config = dict(
    n_layer=13,
    d_model=224,
    n_experts=96,
    experts_per_token=3,
    d_expert=96,
    d_shared_expert=0,
    activation='swiglu',
    moe_layers=[1, 2, 3, 4, 5, 6, 7, 8, 9, 10, 11, 12],
    router_score='softmax',
    normalize_top_k=False,
    routed_scale=1.0,
    balance_loss=0.00452,
    balance_bias=False,
    init_std_router=0.011,
    lr_router=0.00086,
    vocab_size=2486,
    norm='rmsnorm',
    norm_eps=1e-06,
    tie_embeddings=True,
    optimizer='adamw',
    lr=0.00169,
    beta1=0.9,
    beta2=0.99,
    batch_tokens=[32768, 65536, 131072],
    seq_len=1536,
    train_tokens=367000000,
    steps=4828,
    dataset='wikipedia_en',
)
Below are experts of layer 4 (counted from 0) of a mixture-of-experts language model. Rows are named gate (a neuron's input weights, with its number), up (a neuron's input weights, with its number) and show model dimensions 0-223. Each number is 200 + 40 x the weight over its row's rms, rounded and kept within 0 to 999.
Before each expert's rows: "mostly gets" lists some tokens that are sent to it at least half of the time. This comes from a sample of Wikipedia text that the model never trained on.

# expert 54
mostly gets: " its", " Council", " ===", ".9", " city", ".8"
gate0,230,148,144,277,266,226,231,228,212,149,284,215,191,183,237,231,166,127,266,166,190,154,236,171,238,219,211,263,202,209,181,162,167,180,173,198,225,186,182,197,187,198,276,182,168,205,226,193,212,205,186,278,146,268,193,261,214,187,180,196,288,232,220,237,172,169,143,186,266,199,150,231,214,97,212,176,268,171,184,203,247,201,163,219,197,157,117,177,214,215,195,117,267,255,207,236,243,166,158,199,193,212,134,192,212,144,187,135,208,229,204,180,180,201,217,172,231,178,159,254,194,231,225,165,169,254,171,165,136,182,164,219,144,217,205,180,200,134,227,183,233,183,172,144,209,216,144,169,199,166,166,219,184,207,201,248,139,156,164,219,178,200,195,151,200,230,222,201,148,186,190,247,168,216,103,163,204,179,240,205,211,182,141,170,228,187,145,199,176,157,233,141,163,134,242,245,235,193,210,338,241,155,251,177,169,94,266,190,235,231,175,161,167,204,247,81,205,168,197,231,284,273,178,200
up0,253,222,242,150,132,179,171,171,171,255,192,219,185,134,192,267,209,248,193,198,181,239,227,169,197,228,127,168,202,251,256,166,176,140,190,316,155,139,235,236,268,165,141,222,227,121,214,172,178,218,240,196,252,150,194,208,258,248,211,245,256,136,164,218,229,168,236,154,178,128,217,240,176,198,181,167,145,187,155,215,173,165,230,191,209,212,210,180,198,149,169,234,192,136,202,181,175,208,215,247,208,236,235,184,287,237,220,224,231,140,204,193,220,190,202,153,172,222,149,187,163,156,230,175,178,196,178,203,232,207,218,205,216,176,147,220,226,225,214,199,116,236,184,232,265,148,176,163,230,204,178,261,200,207,231,183,183,275,292,246,267,173,256,188,268,217,158,168,163,143,257,265,242,167,189,139,245,219,217,150,249,147,218,237,154,193,232,181,187,262,257,253,135,267,272,182,231,191,205,210,182,207,61,237,235,231,148,214,219,229,232,255,265,239,145,206,135,198,226,189,219,223,276,187

# expert 91
mostly gets: " Jos", " Cor", " ==", "—", " cor"
gate0,200,164,131,273,271,211,232,202,225,131,292,242,174,227,239,238,195,129,230,183,176,168,240,164,265,223,208,249,203,218,181,192,178,204,189,201,245,215,197,180,210,197,243,154,176,214,197,178,232,204,192,283,205,274,173,253,224,206,206,207,266,237,228,226,183,187,136,173,255,212,154,241,176,87,202,165,234,175,184,243,260,190,167,207,213,152,121,224,215,192,206,119,289,239,204,208,242,161,212,192,199,208,145,173,129,157,174,159,213,209,244,165,187,206,218,173,242,143,141,276,214,222,236,192,183,263,198,168,120,181,157,191,155,193,197,224,197,166,225,180,246,184,191,138,204,235,131,158,213,153,145,197,189,188,252,226,134,141,161,222,179,201,202,125,186,200,221,215,165,182,183,205,211,220,74,159,194,163,269,204,212,203,160,176,228,193,166,184,193,178,193,157,181,181,206,262,237,187,239,330,232,154,231,178,170,121,261,206,218,262,188,161,170,167,227,119,196,150,208,270,286,286,197,214
up0,272,212,239,163,141,195,201,182,158,265,208,212,215,146,191,264,226,243,213,168,197,231,211,152,181,215,134,129,177,239,267,147,199,136,201,299,122,141,218,219,257,202,120,194,206,137,215,154,180,227,231,199,234,138,185,198,257,220,195,240,271,152,168,247,201,159,254,166,221,134,186,271,170,201,173,179,137,145,178,226,208,200,224,140,188,219,218,177,221,153,227,247,165,102,223,190,189,206,187,249,249,234,226,209,306,223,234,225,245,154,213,214,220,205,194,155,163,235,163,195,160,125,204,158,127,195,198,221,246,169,240,223,245,150,177,227,232,255,204,232,111,209,168,220,218,178,220,232,196,217,221,269,227,175,222,219,154,257,256,236,272,218,222,198,252,210,161,153,190,165,252,280,213,163,213,165,244,230,236,164,223,198,247,203,180,185,236,232,224,241,233,256,136,239,253,189,199,188,209,175,143,233,60,233,227,213,153,181,199,217,221,253,271,266,184,211,154,198,221,176,221,200,260,175

# expert 21
mostly gets: "ing.", " book", "es.", " TV", "s.", "y."
gate0,229,174,137,277,267,230,215,210,256,135,303,209,213,207,244,246,170,135,242,193,166,167,235,165,293,215,205,276,183,230,177,175,180,169,193,192,233,201,193,181,203,194,277,162,179,182,199,181,211,232,168,286,170,259,176,270,231,177,191,199,259,246,250,201,181,163,137,156,224,204,174,230,199,112,175,148,288,169,158,199,260,206,172,180,195,146,108,183,203,205,199,117,255,232,201,231,256,167,158,209,178,202,142,185,158,155,169,166,197,224,259,175,187,196,203,153,232,150,161,263,208,247,242,176,211,262,166,171,124,177,181,209,181,192,211,220,204,169,206,168,236,201,191,147,194,236,112,174,201,135,159,204,172,227,221,222,134,165,147,232,199,201,224,163,211,219,193,203,159,175,188,210,211,220,114,149,208,176,237,210,224,195,110,198,208,196,157,184,163,180,207,141,174,167,207,261,224,191,240,291,269,137,246,198,186,103,270,216,233,239,161,152,162,204,242,112,230,165,193,231,270,253,184,244
up0,271,242,257,157,161,199,187,187,172,253,198,231,202,127,196,289,226,226,191,180,182,246,230,165,186,207,149,139,189,245,242,149,199,127,189,290,123,142,231,248,262,188,129,225,177,153,206,151,157,223,236,195,223,159,187,211,231,224,216,248,260,154,160,259,211,183,251,149,189,105,214,277,167,179,186,178,160,142,157,239,196,165,212,152,193,211,205,182,247,153,194,236,181,136,203,178,175,183,206,248,232,233,231,174,285,236,244,224,231,175,199,186,229,199,199,139,165,227,154,205,186,131,219,162,163,182,194,220,247,203,230,215,235,154,186,239,221,258,209,224,125,225,154,213,236,158,194,198,221,217,207,244,207,170,250,195,152,282,264,222,261,196,207,186,267,247,146,165,194,158,257,277,220,171,204,164,234,236,234,160,227,169,237,242,160,205,225,207,188,248,223,272,151,261,280,204,214,205,180,193,164,242,39,215,211,246,165,227,223,215,237,249,251,230,163,189,125,201,219,206,231,215,272,204

# expert 20
mostly gets: "ification", "ored", "ed", "ization", "ing", " 0;"
gate0,228,198,121,293,256,217,235,181,226,105,272,229,200,191,264,251,192,141,193,159,196,149,226,187,231,203,216,253,201,281,203,211,186,205,209,181,264,205,177,168,231,188,256,121,210,177,165,185,209,191,189,293,180,265,161,274,159,192,212,211,282,220,227,236,186,138,147,182,235,154,171,251,205,117,186,163,255,177,151,209,267,220,152,201,214,171,107,170,247,196,186,104,271,242,225,210,237,162,181,192,206,181,158,176,158,134,177,168,202,205,247,181,198,235,217,178,194,172,215,240,163,230,199,175,224,253,154,131,131,190,177,236,155,210,235,224,224,160,219,213,275,209,163,161,239,213,141,172,183,156,177,197,185,212,218,219,136,141,195,183,193,194,238,161,244,230,199,189,152,210,195,220,217,211,139,157,204,164,274,201,226,186,106,149,229,211,157,188,168,187,189,165,196,148,243,227,213,177,241,291,219,134,256,167,146,116,234,216,188,224,181,165,185,191,242,88,202,161,217,185,264,276,187,233
up0,282,218,257,185,164,224,178,216,145,235,211,213,214,121,186,260,226,244,186,188,207,260,218,156,167,217,166,137,174,242,252,155,178,140,197,299,142,108,202,267,275,176,135,227,189,165,210,162,170,207,217,222,227,201,208,172,233,205,212,221,243,167,172,257,215,202,262,183,198,190,207,253,167,213,176,177,122,179,177,220,210,192,220,169,168,204,221,188,246,186,222,275,151,115,207,162,155,183,224,239,244,242,199,173,270,225,253,233,273,169,213,180,222,210,195,126,171,221,181,207,183,143,223,203,159,174,211,245,244,209,268,195,234,153,165,231,229,268,206,223,100,195,168,207,242,157,264,219,213,179,205,244,221,187,236,214,151,316,272,244,271,212,231,180,279,206,182,168,160,163,259,251,246,171,171,124,252,228,241,155,230,185,237,244,180,202,211,212,209,225,203,233,144,236,269,188,200,210,237,212,187,248,80,246,200,231,153,245,208,224,255,244,234,218,136,207,131,180,215,226,246,209,252,205